Below are experts of layer 4 (counted from 0) of a mixture-of-experts language model. Rows are named down (a neuron's output weights, with its number) and show model dimensions 256-511. Each number is 128 + 24 x the weight over its row's rms, rounded and kept within 0 to 255. Numbers have three digits each.
Before each expert's rows: a language model's description of what the expert responds to. This comes from a sample of Wikipedia text that the model never trained on.

# expert 21
What it handles: Infobox field labels. Nouns ending infobox field labels or category phrases, such as Units, Station code, Date of death, Genus, plus United States and politician.
down0:140132130155153129129163127113125134146111194105113109115102122099117098133132159164155078120177148161116137122121145108103112149138118116125138172154136120071151128155102136097118150157157132131092112079146109131126141138112141106165125133127139105155133126131128131122129094115132114151145129149168162116113120077140125148139147111122095155114090120102092089153097113149129118108117146119132128148137123106105079166162139115107147057152111160119099182162107096101194118172116142108146144108120138166156142125074137147141150105148125141159122126120108084079111166134160092099131141089097120139106139092120164114131121141132152135154127165144115092129143124127100133133125106113117149106112109159143148148184198140128131112151108146146095122128149105141142133152126114
down1:118128124130128143100149122133116144121126112147125175122148165147128142126128145133147125119107122129092110127138096159090107089106137101129109136178112140112102153109100096134106119136078135150144120146126143168102108129178099125105160074102129163122169131119159183097094103135105126151128111136142125094095105127127121131077152108108115128111085140097139139139146117132103129154123132147141135128092125114129109089090146108146066126134128116132120143086136109138143134148094137167107118087151112114106128063114155112113111120146127133125140145091109139119132062167118127141132149174151132110126134136126171081154143124103134134126139117105181174125134138140111157145125137129135150093097104098103133165118143122118112119118144158151134142139166124071140144110135110
down2:108147093214113107168169102148152133145107136107141087123153164111149110140073139113133119130119136097119115124141156133102112114164124092134078072124083130085141124094148143121151193135076116145133068114144149137087147121126121147105158140109126113092088146144122143099132130125151141112127124142117121140099141145141144142169142146126106101101118135123117132178109099158092128120105142113099108116144118104105125139154125126120131088105133083133137138120130085092136178122182126103137137121109109113124087106112136096151165108131128119133136136140127131126138131089121098131083109139103162158131116133134143107165114157099167130137139117131126104104136120149116091090170114096183141145122178115149159101116151083115110092086125138134114130143130097112137166103138109
down3:167132144169164163136090115149108144116167168150081112166116141148147150113134128148087126151121124148139128130157105074154134130077147128138116133154164122130120142101125141097171105156179122158187101096144137107121143139096085136144097103087130117098116162125138134134123108153131114133091139103160143077167143146143149142126156118123155166122135147142107121143101108106120118098101076135154121121161112086139150125106134189114132132078138158125089109135099170057122110160107113168098133094118109177100113090158165168132133107142144118150129093142123142124169099160177130138151142105143120113125147110111151116109146143121120092117149108135152140163073167121142128105137139162148156100121131123147162097127160155142148141148133135108160147116104102125148158157110133
down4:147132147157110150086127159105142124147111131112122132136098120159106133132174129116155137148077175110145107084137115123147111119141138145135141118086132118112137130154146133154107134127149146131109177155140130108138128134130117130120099117133104097136090150122121132138117071117086131136152115128108162159100138134108126114147133157078112113139151125091108065152126128122129133157150079124134113159119118132070128131122123160176123067060090114064149161114157121130124105125104111107098122121131124099172162153167175122152086110101137163139118134144125112152152123131123099118119147098152127137141123154107155130075168136176168129152134102114062108169116109071139103130107118130141111150077166130145124080097174110155105126118135122144129134152090143137160136160129088

# expert 1
What it handles: Month names in dates. Month names and abbreviations in full dates, often in record tables or after "on", such as May, Dec, October.
down0:117141160124154175117151163171127127155127136144112164119149094123123130136145150126121117102125154173124136161086182126098182099111118165157111134141157130125110137116125141133159106167096121134117119130156119134142121093112123105138117145117146142132093151133126120145171091145181155152137090119145150070149176122126127156127129092126123094131063144106148132119094097143147106120104123110091109109166128102133139110120119132092119099135156125170093120154129084160110147095108127132125126107130137141130149097110183114151133136142163120177145108108134118139100164131128144140118146135176079116122107070108162137061135094102099119159133116115133117115123129148133087121145114116128180138132146090137150149109140138121157129128128115122114099103084139115118116169117133
down1:094138123126146113120126135122137097132154128136164140121183146147133148111071098154152144107129100109157152134103118142114116137147127093103091134080139092150135142162146156150130143145134091122095126114115161114143144122136146096132130103133129159141096150107189117123133147168134120132120124136114115159114098117108163131109140122142109115148118105098144152129115081142153101118117143112154157186101113103137124158122110158113167149172103095083153130083171175148137088130139153142133151114121170081102125134149149126115103145107157126153098152131127133116143142155164124147137146126172107128149120098140113132127090153165149150145139139150106118103141111163133100140111133148136129096153113150109127151150110144152138125114131100108136138130110144150102159148119089
down2:141118135145103139111122139124178117133115150137119120124152118104086141135097136138140115150118140140155132105155080100098107105114143123156064129141112135184139138123148143121126093162118169141112122120127149126112111102130132154126123117140128138116150158118130148148142161124140110184165138115086147073118162093124169145136150106115153103118114128130138114133137108116120129124166138169082137132111139144078154085099130138129097132181120125161124100058131097150141141148166195097134141102085095162143089092120112114163149175149106129137098119164109113118085125126110164086094107120103150140122104133126136117148108136150089111115147086110126108125094158111167128133181133122154129082125098139106155132149158085155107144129147140172131099088150156182153126127143085
down3:136110134082141111120101118123112176122135132130154123117122124127147121140061157117130110158171135118151102145132125088180127121129134114108147138142148148114105136141109130102111095149126140146130146145117195126082120126136142126142091126148104146130109154105113151104144128137135087124126156134144157148099137127163144111136108136129147132119085127140133143147104163064102118103090140165165159090119071113125138126091139152093158122118108159136090099149147111134129122175102130108123143115098135101114098139154143106119117118118142073159148103117126140123111168149144149138081140144112124120147102131103117157129090144171113103121108173094124103103125134132128124085082182087070107116104136126114125137139144117157139129124111128114125099152133104137155151148111115
down4:148088124124163125175165143106114112085163134145151117077081130109097140107129101094102165160116129087118192101116123114134120131140137167134113142132134130098121138151139109115109098102151144135123155155107090119110137129117102116150141126144141102089131152184102111138140073108144142121085135132081131165127146159148103120112130127126094109131117155117106111136130102130106130127147164105112111085080109146112148146099119155117116124129146114135152111155173122147114202198139154135118115128118099139139101119143156105075130124106128128111120102125088109158109129130146124112105121108112126112151184151122106139128097109150144166128172146113096201155141158131121130113153107111142101100083142137140129078110107115093138133155167128108079183093125117133104075133126112

# expert 11
What it handles: Verb objects, common nouns. Object pronouns and common nouns after a verb or determiner in plot and career prose, such as him, them, care, life, role.
down0:120061140114132165101099123111100182140147113162139120119136125168123134125175133142132147120117107163113129097159098102128151154139179134124118109111158114105097139152139151130145129111104156131094088109118129179115135151106120152108116096145106164124131101134173107141155076130130179158150121107145100142125125130165162132169159130126141158109117071168151110117154178173157132065121118137116102147086173157106111121104144117098110133115182099160128141133115133143112139156107128133087108110118176134139191122151152100128141127157080105126125098134157115135123155170142126072133116120099142155136134117156152091134081140132095111147103141111167131143087132117140143067125124154108126164148166166122141124114120166115142147098127152109140125126068145104068141115151147
down1:120137201107151096094132147139134190165140114097167133116151141099150118106110173118143112135172123136111096142119124115109167117133121128132179117140105129119125126123117110161121122109158142154160130127136171099133110144115119075086143103128116133104114110090187094100109190169152122110176139119162112162153153153125106121118131139177121149123103120120132128129153133130087158121125111142138129098099123081149160094102141084148140132150144138141113130130159116135103147111128144123110116115172129096141151136129135076134135161122135146132141138156131127094110139091168168133129156153130117137123125175049098139156121064131119107147107124134133111147096174123092133132123145150168131081119104124137093155083132125138132153157157093141100122183138110126083147132136107
down2:059124141116176123131173126133092188133107151125116160127133109103123080100171135142165098106175087079167112144100129120140146109119129132103160132159115147124128223098102114153128106087133087160129128096103172124059127157134158114152154132170122082126154124108129154130175139153087125078093118160142105073172129153120118151125147147134139143156142132100108082081124156128092151152110138122108127110130165088132155124122122138144166130175131103096103177153149104172140111103163168123098123111105136104111123118124114088138135140136147150061114110091117109112155173152099146116129077134130151133125130117126122132131144155155139116135113088092119123118187166132127120092074110134126091134120148147144152136109152149154120110141119114140135122156124149121096129143141130
down3:117169108114104080150091186139157165138101158126093132113139125131189166124096103145141159125117122103123083114131135146116143086094112171123147090100149175172175110128118101159130147175146158128133146092162062099083096134126139143141158143162156123130115121127188139167125131113176079101106143109128126098109080138131159122124143106135117135110085164117127105136131142115146138105074132139107153132110112103126125142107122112142125175149117119132144141140134114141176126113121123122128151145130089094107144112125160132123106105104160139117145116104157144119159116140142133145133119141157144158148151115157158122138140146147116149138129133106110178093100084152104135160152138174109122114095153076147052071129166146127120140149152130129109107105127142137134143165098164
down4:127140130116150131136108109116146089154102095141175122125128192133106070102151104142115111137137136160124135149112134114127155125125121125198150112122156096094135184203118077138122145084122141082158141100106115153114088144133153083115165134166101099164092132138123128104139101137108121162160132110149116100144093129129082125109105144109158131111120096174105137140118124156104121123114119118117151101125109128145094137111110131110123146138168193119150131112092109111098155114163091173096165186148112072114089146122123111125107136186121119154104144155117116085145163130161142119130116157186111143128143143104118106100119108122166107121126140125149135111112127134085150129125124126147150111104108088115142109088099116104150110128120139131118117116134099091095121128122131

# expert 0
What it handles: Census and infobox function words. Prepositions, articles and list-item hyphens in demographics and infobox lines, as in As of the census of, Phylum and Coordinates lines.
down0:069112152133167115130152115153120122097068158092176121165103110122147112118099147154166131108141121142154118099148097136118147146097111125103150100102121099109153131142105101148065139132120131146142097165138152152156116130155128127182136131109102116158078078153187153162152080116142120113136142126109129132144145096143094121141114102170102156127086106133137099086127131150133112092146078102139100095147118128113142094139150154144153131129143170123177107161141116130097133092135126112141172135123089123128175121120131142152146132157146114128138113119198152113161133089152123126130123116126146161126162121131170119159164125136144150125129140100140159114127114113129143131141119114190076116132096092131119125128111173065115123136138129120151105157103089120157109118137100
down1:130144123147168110132128107107110151171145122178123144110132116133110119097134131115112106156130094119123124132121165100105117099119141163129132087117157112152113119164126123105168116086086141155128140131146148158119135163103166147128153093128147183114094096132126128120114104114160118167180151201131097166147151179127112118078101149135188125166136141098128139152110123120155140102161124160127097115142110166080108090149172149120095104122128157103130113151152135092113125119135084177172114086123153167094081092139127158140153095122132153126141114145119109122157086135133140158100159130126147143098117138107097154109149092148108107115151117128119092129148131123135145110144126115121099105131147071092147159101133134132149149134174121111136118154140142123139110135118165
down2:126126145175097093122138097096103104126103163139179171156126190100106131132118136167059110152113165123134120103122125151118136127097124101132129155114116113142123113106129117137171129094150110135187143119095136111147150113126181123144178164100102102123170083146132094125159143173063144147132144115147131108156119121141128113122116124072073141126124122096141144100130134118129149141142129104140103158119112169136098148130141152166185171115097118169102105135142084149113157135129106125139137149108106090082077142116126138128117113137139147162139143135117151123115139128150121078130096142141111124183130135154097122150149150128128118118104161170110152129167154190132140105180141091101170117135160126121122112109131133159153130134094139147110165141154184185135119140119124
down3:117194076129113131106154116096150089117167136121115166134153126113135124131133148108157109171144120103112087119151124138162136135117085133104118133090150141153134121159125159132106153130143121143121189161142132086130169145147139132123127138115138126156127114131093124121142089109109159116158118132073120103057094092138120149094121118129142145110128123134154157161125152081120126093149092113164119132158119126098178124122154132126116154093130139149098144122128156119153150101124117146108109115110157097112151145159136137119086146138149116079107167087117133051116109112125105171108086161127154116153133107112122134139102110089126103160094127122102145108131163106105126105124116105135093108138118168139143126109122122134113112123181134119160122087122130136153157123172129
down4:153132122127144127153107119160122109148133179134121148141129136088136152140121108123133146143121098138131089149075110150117130154140149143106119168170151122147150154111088131152131116124116143133115094125128174141116130096157136107129159159107136124082133149076111119197121144115175123071174133118170153145159118102101136095157178127157172154100112091148176096117134162109126119141121122095094123131172105133097136093100164127131154109158102099094124153121164125091125139111099130102168153154136109135108126145102123122107111122127108103171138171130136200143136136111146149123109151087159136132140164133132101117150096142125118159107147125125139099109135151173156144134130154154117138111090184140172137131159134148127116111171107126148147153098065125114166138138149093

# expert 27
What it handles: Personal first names. Personal given names such as Robert, Steve, Elizabeth, Louis, plus mid-word pieces inside foreign surnames and names, like Ash-ut-osh.
down0:150137112092137130147135133116132085139119108107125096113098149092126107130126135162110168121110131124144112146116136129129170096135076112098112135106134106170125139141161148117092053154144137107127134113119116152143153133130113168145117130093121138136112153176134119202145141122145168090111165128112133127168106109119110127082131150126135136108101115088120130141143139129139120090133143125116109095166106117151091156132103128148129099104120145203126139140135137098096142124141117158164122140094145103116160119125099097100103151151132106145148173126132138058141135073089136115121075132100089116120157123137101136118066150144164107099136090089128152123079160125106108115116164109133149139110152141090149173104135138140132150115122101141181168140124107119087138138127127
down1:133144127135147127090108133134181123139121107111129165142111130126095129170167117104128111168112104099132153148147118148099126134117168133104131135157155138058170141179134076125115119086171141114138116107128148135199122153155186135101141136166111126103144123125139138116114165146105077155157124139068119155122093149103126138147127151126146111136127148137089129109098145145121185120118086103154140129211165112114153177153100148175133172160141136158134133124137118152161159107105103134169136154086156128134103154155107164144129135087128174152142128115163131113136096100097090138133130076139099116107118138170075100137152109174130130146110157103155118107126110130154127116117108108125152119127133121120123179156140159119161132110116109132117142142145112145128133154160110
down2:135082128137105117147127126123149115162094145163124142125106153113101146129164109137117118143184094087121089164095108151153128085070130101122097123101130097099121103134088151111141119178124123134120154121143109117147099138161159098151113141163158116117131128125148163140160125112188149134142130173165137096139119138130109095111146119097097147209126127132106109123108115139112069110163132142112092105142123066135147143156128152142106119160187165098100133138111121127125083110131137138136123133127136138172147135151118117127142108083161098149102167116162134120088114107112164123110137135119119137160114120111134127086137118122137122147123113123139117128088130113142134127096162155145099105090124105131164139084129133159136159149119133168199112146127161153143173145122092
down3:114159115144125107109150100152166081171135173119122164173093156135112082091136155184122188147093101136125136140165103093132135172085149138153121119143142131117145098121097132116107099113147148103115100124120106112106138091134139124147137140134110156093144137167195152146127103099128141065128170111117116105152131109118078127149083115123158077149152089120115141101145146131136105129162117126080092137104127118118145114169121126105103082099149151148133135133145110096129118122134146141109098086108134119145145155112116120114113165116141124147186123094112128108146125144153148116121132129149134133140147113127129096122134111123132133125114150129130116135102088130135099123147143122025098138116104127110159137185118095135108131122112154155143122161106112171114134086112135
down4:144122129145141144133114111136099097098155154117135091134090134086124130165115120081136118179143144096126117108147145107125123103133126132111137114162114152147163098145135119148130127158105120154114146182136127101147166128122101137144118124144146159102111134164120147134156079109113130149121130133114140074161161121094171183124137148147109094082102141125088146121079088141104123160133157106143178134115080120133137139123119133091130145170120142136160155118094123117075132102141150123106144132123135145151115110125110118167132168126131158108146104095159115123090137112129139131098106092085151104130139122127104112107137066120116098099086150150130142092138127125121127138127107137108087170134116132144134157095134105124107129149136142163159128108119132148120155069131101

# expert 25
What it handles: Institutional adjectives. Common adjectives and nouns modifying organizations or topics after "the" or "a", such as public, political, Economic, local, traditional.
down0:073114097186102123100148102149213103128148159208158148106157124150144086141109138125151142111165139112127134110124146107157140122150110146128098112114141099148122133154130118121118112152100129087136106083115151121149178163150134138121145125101158116102143108093117114161154143132133142144163171078121084155123128120137140118123112144142124113149130142116122106158126131134136105134144116170143142104160186132120139111120085115132141116147076104147106143080079082063166132147064072140136139135132146138147141123071103153113100137135131153112126115103111145109132165094139132123108105129110088103140153100154080165110151131134154121126106178146176118145139124147135127121153157156110131135136104137137150124110119154094147125125106147124123100142151140154144113088155166
down1:197170097146145099129120129116167109164131131141148140141124124132116112122119176108131136107153125176124092132104134119117099079130136112113144167118122152095148160107126113147142110137113122123128137108151126162146111116159144116153146060087124118117155128124112117145129159097128122157158122126149139130175078095145105167098078124167135200148145174157118109122167134126093103166130158089124165129121110107165131125129148126164104118129162088089121122154149139153106089142115141158126153120128122160169166128126143138151131086128172184137122118105133128090107133171110122126112115125109098106143120109123124106160130138130153115133150109134114147093124116130114104101124145125130075151129114104120130149123130115064121124131080081141166158142164125120169127137092125
down2:172166113130090184144104109115154123135126156148105166158124141140125141122104140112147125170093137085198092148144123135108128155138150135104129135099108137145190115152134118127097141155138102179117161190147124156138155128084130145085145135137142144144117128091140133125139137157147100140112131135117135130117132130107190102104192131093131109099140132144139157146071129120115156139133115179147066086101181112121108070121143111138153187146082139120135116108140125132124136131142078159148152128127109138117196162128132108156119132135136113144159108158122143121117056148144128108157121061199125104145134143137142097122169170138117145165146138155155145124158100102124163151082107090135127139124136123124163140159115140104118104114174116127114135106138101110127084108105085
down3:116106130126146137169104133116166095153135124115122140153118135120141136132062134144171118108053171089122135068109112121103120126154148095163111150101165121108080126127126106151143123126140160119161152127137130145108116145092160106131151133123122131120107112128149088128101154099136122132119154159134136115132135133152205119131130123143136116108160160132131107130137113150154120135123144153127093084113172116115147151145098117109140154144164137113143134154148133105087081077118106143113167099133148112136112106165105120136115168126147095119132124085129113110151168121126135101145140150105162098158146080122137154112123115139166133132091132113125135121108135109100081141142144182152163117145125128089125144165134149151137139142134096074123146092098114137105138155130170
down4:122136123160146188121115139130133156108142133141156137138098120116154179106168137178123139103145130181111160129110154138138088162157123121139090137124157086159153099171102105133157148155095098146095109125115113114104133119157105128120112117081113141092127099112146141187096108094171191124078113126148131099151099144180090106123157102128106120165130154110110106131117136135117087118147163098160098108139137117126122110091101129137147176113101125105125118162164160091122130118148113125104136145142133135126101109150114148130148138171118106172134124114176167109137117107149144089155100120138129135139130133145103150196138084095072136125119146124119152118096168123124126154123148111111129133079163095112123149169135125120090110097118127118139133064131127143118154117155107

# expert 18
What it handles: Competitions and match terms. Nouns for competitions, seasons and results, such as Cup, Trophy, Championships, round, victory, season, War, election.
down0:170117130103127127134088157157114113155178157126163097121120176143128111145142100143116121148114134089111138133097120169097079117166132116154103124100123147089128097123087137179108096120130151150118094159150175145106122163101141145148142134096134114111088130155135147131119153111091150089090143139153124124103110105098117148166093118120114109109167132194110135087146109087166168133124152126135121174129141133138127113115149107114089150110135156138137120137116088151106127115103110154103078128164187128123153153145131136139101148107172109122149111141132116123127123092112151119109136117119158107118126101098129129150089114204111117146129147103131105143170111156098119107118134140125145091096143133129135148129170144122117137149130116122153108157150113152117127137107109
down1:184117114107072179134189115138161098087104112118139099151125130120116098138190132138124125171138104160132122117095157102151132127150090148144110122141172126111111160099129161094126156156146152125145140134141086100160128071138138114117149123110148108112120129120133127136101125167141145166140124107103123101103118153118173143116124113118130150159142149137134146131115107121169123126154107126120140177120094125149115128139114146134122140086113147108163185117146102071132109153174122144095129122089134160140149146104116114129118135109104126108128136101133132127111128091164094112151146118117099126131146085104111166126140178160120135075154114109096112131122096108102077136092095101123109106116145139112131113169130133113128111124174090109156145101158131143111139157147134
down2:134140105133140122171151152131140140176095113105136076148133101170116146082188116155153142122141142163103121138139096107097114172160111131130130115085141140065096120139155166153115155116091167116177145124137118169119155168078140120099126108123110138126134095109123128109093123122113160148105127142096101106097104156129152089169105085103129132109121130119163120138141151121117120121123159090119132101167161131169148117090073165115140131094162128142133181122145108132135145148127128158142096116131159119087139103096136109159095075115128120137122156143158142108119134143114115073127144159131126099105153105153098166114145093080137147111136146113151131158132154117085137159133130171153102117167122109145139139132104119080132127123111134096074119090124129165107091103144123
down3:123153115089126137113127154141105089128169132156096159118124101110156122106112102166147134113112139110102137113120164130117123101104128134119147102113143121162124122144122113155149111091123155100115126148139105160143104138136145125135132151110157137141108145123141121108123133099146137077110129088115127154096074134149088121138080099121144095148099159132109145125140132127145104122137098143170133117138144155182114148087135128174157127109141134149135131112196130125085093089135125158142124117129096144132116132130143146106170128127163143114130090129133148119119151124147151125138123111142098106125160085143142069134178096131147139137091141104137139154095121114127150135130143143089119137157127095114108154125102160128157073140120157134143121192141141113127115138136143
down4:105112114155141128169123116121121101134139131130127169136118153122079070106095120105159125119110118131119186106129140149123138118122160130096118122130165175109135121132148160140077137141117088152187133165121101140123148128104131148138105081099134163135120146164117150145118107132120128115104144098164118124109120117121132145096123133132120130132168108139140112129127128060127172121129147135091151160092103136134085109118106117144154108137151134122118107095156106143096154124130126085080129124169144136129142122115120077144161089127112119128149165195108116130098133145138143188102115166117063170149105097158128093138109126151112135163120111086119081125144105137110153122161208132093117144133133138139132125155074091172126091145171091169113158161147116124109127112107159

# expert 8
What it handles: Prepositions, credit fields. Prepositions like in, of, for, by, and list-item dashes before credit fields, such as Genre, Producer(s), Released, Starring, in album and film entries.
down0:121122119152098109121108071157119145101159118110184158129165125153124134085172141123124143107150118085108140110101151175107154145105115128160162102101123140102105112184080172126136114135144116138145130135113132139159138134122145114078134167124153148155127128168102112122098086142152147145170132144130122120142142152135121120113158172149141128095159122143145142139144105166136130182110123136136166077152111143151183134103167128153129142113093128175108129133161092101117151136107112128110092130159124111088088153103102174093152101099141154110113152129123167115132159110145135106144139146176126184138147157137137118106146124126097095177106162126134153107159110118093134114056140108157135118099157097153141121136140149087133136123123107100101137140115109121092208116108164
down1:078128122170136110120124119145122115152130146182164122126084101126141105163137108119156112151107124124137102108101131073134109101088093144147132120132128114127122164146115166130154133113099133146143160127124096132144128113132062093179111102136146154143138095126093131120131104150143147126147143165166141121109151180083168156082150138073108139129123131141138144126111129115121121150145122124143139132104127132125150102091113123112104147132151149142191141090126152126154124172151159148142152122106109165120168156098141151167111098154130156131160118165157127151112155110098154121126155131120132110106109106141184132097131128192152131110117107110113116149098110104150122106116097098118126081130101165158165141137103180142097122151073100132113114097110181131151162096115137
down2:139137166121119129129121145112134105155151102117135100113142091130133139140144092144134173082138180131113143141145119168108138123104106111115122135149146152098166141145100152146131158098126105136150136111119105196128144142102076152153129107079156084155143125120121145127133113141137149118122113092099088135098113085121116166144120117084124174142086102163117121170085148168175173117106131114142150108108130095144117111105127134143149131107133072122116125141156146131095088192155136148137126133131157089108124118106114139111153174140122117146122114190124119107139131115148141148115087119125137085123095140148138118134143148124142162109081105128114110129100125121078131151114136114155118138125100114164129142137127153086189111101079159114134126143107088171135130124125124
down3:123156104108159149133140111111175075153144112143110112127159139171129146113119166130116126107129115136085119092140113151111115096123134146121117097114142161107142127102176105151094143151146149141094084089142087147138112125126120085120108152112158136146100170131163128110132119161106131133152169135157140189125124095127140105162123138110158134167116121089074132100123127118101134120102157123125108164131153083146148184095111132157097101138106142143120145098096163144135091130131143117127107154148153104156156116101128119127126150174142120098112059156114153139098150140114154159090103142105147139073157105097146139108131096109156143123105100166164116119109128148107178121100080146138126112102138146151110153153165142186123116109131094161158096150094115104137097149153118
down4:127129120139127134120136159097097153142204138128106109126129128091123162106089082154132092134096136152117158112118120142122144149130180130110109131138115145142136155099141123122151138130150136091124105137110148125108138140145175162117099130136122124124105118104119150110115124199072110109174122132182123138110128103132105098135165148139097126157107169155117078105113117176150099112132154099143093112103145134189099108102160149163115115108117071139146124158136136117130152105105134131100162129122116131126088141140124092085161132082126115106118133166121137131124108112144123121160113102164136122143124155144104157147111156138143131078097131108155105135115096095166150113107110138150115095116146151095148117162104102142111151102135128132102124121103134128112095110094115

# expert 12
What it handles: Common prepositions and articles. Everyday prepositions and the in running prose, such as of, the, by, and colons after Order or Department in infobox fields.
down0:088138115124121085132158113093119126182133161150115114090161155107114121186140170130081135168135105172135149164099166110140091080103123082155152090115110154131125121141113137131159150135120105121121089109107120098107075124152116163163084126117151139132127135141145109131144157139096151137114070141132181127138098148126112110197108127144110128075139132127154151174134084111104093138116121139104118160125085134123133149133109170141129147149164093172131153106165117150123156097130176117127119089153134130147101121080131121170143102122130114138156146096167163128125149116101141149110087124156147139148086098134108143129084099122135081106132116143165122117144118118104138151130120137145128151084102063150113155148074133162170147136104107132163109125147153155087112115140117
down1:080134137130144158167091126064145119142081141108122124174108134134126080167162135131142106119111132155123098123163115127167112172090180113131141129147162141125098147113110112122099172122161148094160113134109147113109154173135151131138130119115101136136114089167137137125136114091135118084176116071088131141119098168084121148113146130097091120072114117193117089123110155134154093111116076107126124122119129098115141125121103171100107184068146189106084105148126089099130127095125119137127165136162112110165090123128159174151109113162129126136154157117129141130124146111100134133118134137147131133099124113136099173116132161094153088161132103129124116137119132152169155179130128126130161128112124119177162151135144125086124118140126101155158153098128115139116123129124114
down2:126163111147109104145153107145133127110156162128104124123120139108103166074098096112096108156130103140147139132158141089151127103148139097141138110091153121124170104124118098163167082141136100171118144134137182096166134135176126158136139159094128089114147180172135123138119104171131137141145164144113119157116164151125092098170134183118101121148123125144075120103102153164124122131150157119150118114140165152116157159110145124165111170103166115160130145118134116149114141144135149157117145082133118123105144116130143106152127136131124147108120138143147091166161143148127118167161120115113104139156140132100109105124155091113145108145109127136138116130105103084186116110178144124089151148154164082160149108161100122118136156124108153138153133135124140109140089117131144
down3:112116166127131101087115151141151141100135116083127125160139099150125109061150153098098155116124116104115148165083120153123106144104137158185140180147159142109147135142135106171094129117096123133129101150118109089144139120150121101146084172131120136115144136161127126120115092152119144084158133132098088154152116154117186118141171141174124137147184117112118140114132135097139135134131134143128147153121149100105142133137108099133135123112134152106102161140140128141151154116123117074132161118112108098127115150122142147114074145108140128100147136082131133116149127122112143133109148131111107184142106136102094101108113153122117156140097139153167168125152144123141109188109146113091090107109123158087163109129119118135130114144145134120119097127055109165151105121146116
down4:142126143125115159093098095093147125140120099157158166093079165082123207127121112136144112108150144178140108165109136159119112152171140112093151147133121131101119113127145123145106104163101113129125121149110198114130135105090132107141160129169093136111135176116107151175148158145140132100103145096148135144146120155132143142147142105142123140104129160084125131088129155093138105094093137131050148151112117124120139110125127153136117187113127124148170113093128135124142167194136117112101107079086114129109132125160126136103156083140170171141112121138152152137104098140164137151108134100128141128109105148105116125139158097136126165158151152092159140106135127098161117130119147157110117181159111127086145141145152104128119101094111203142122183177098082141115137175161105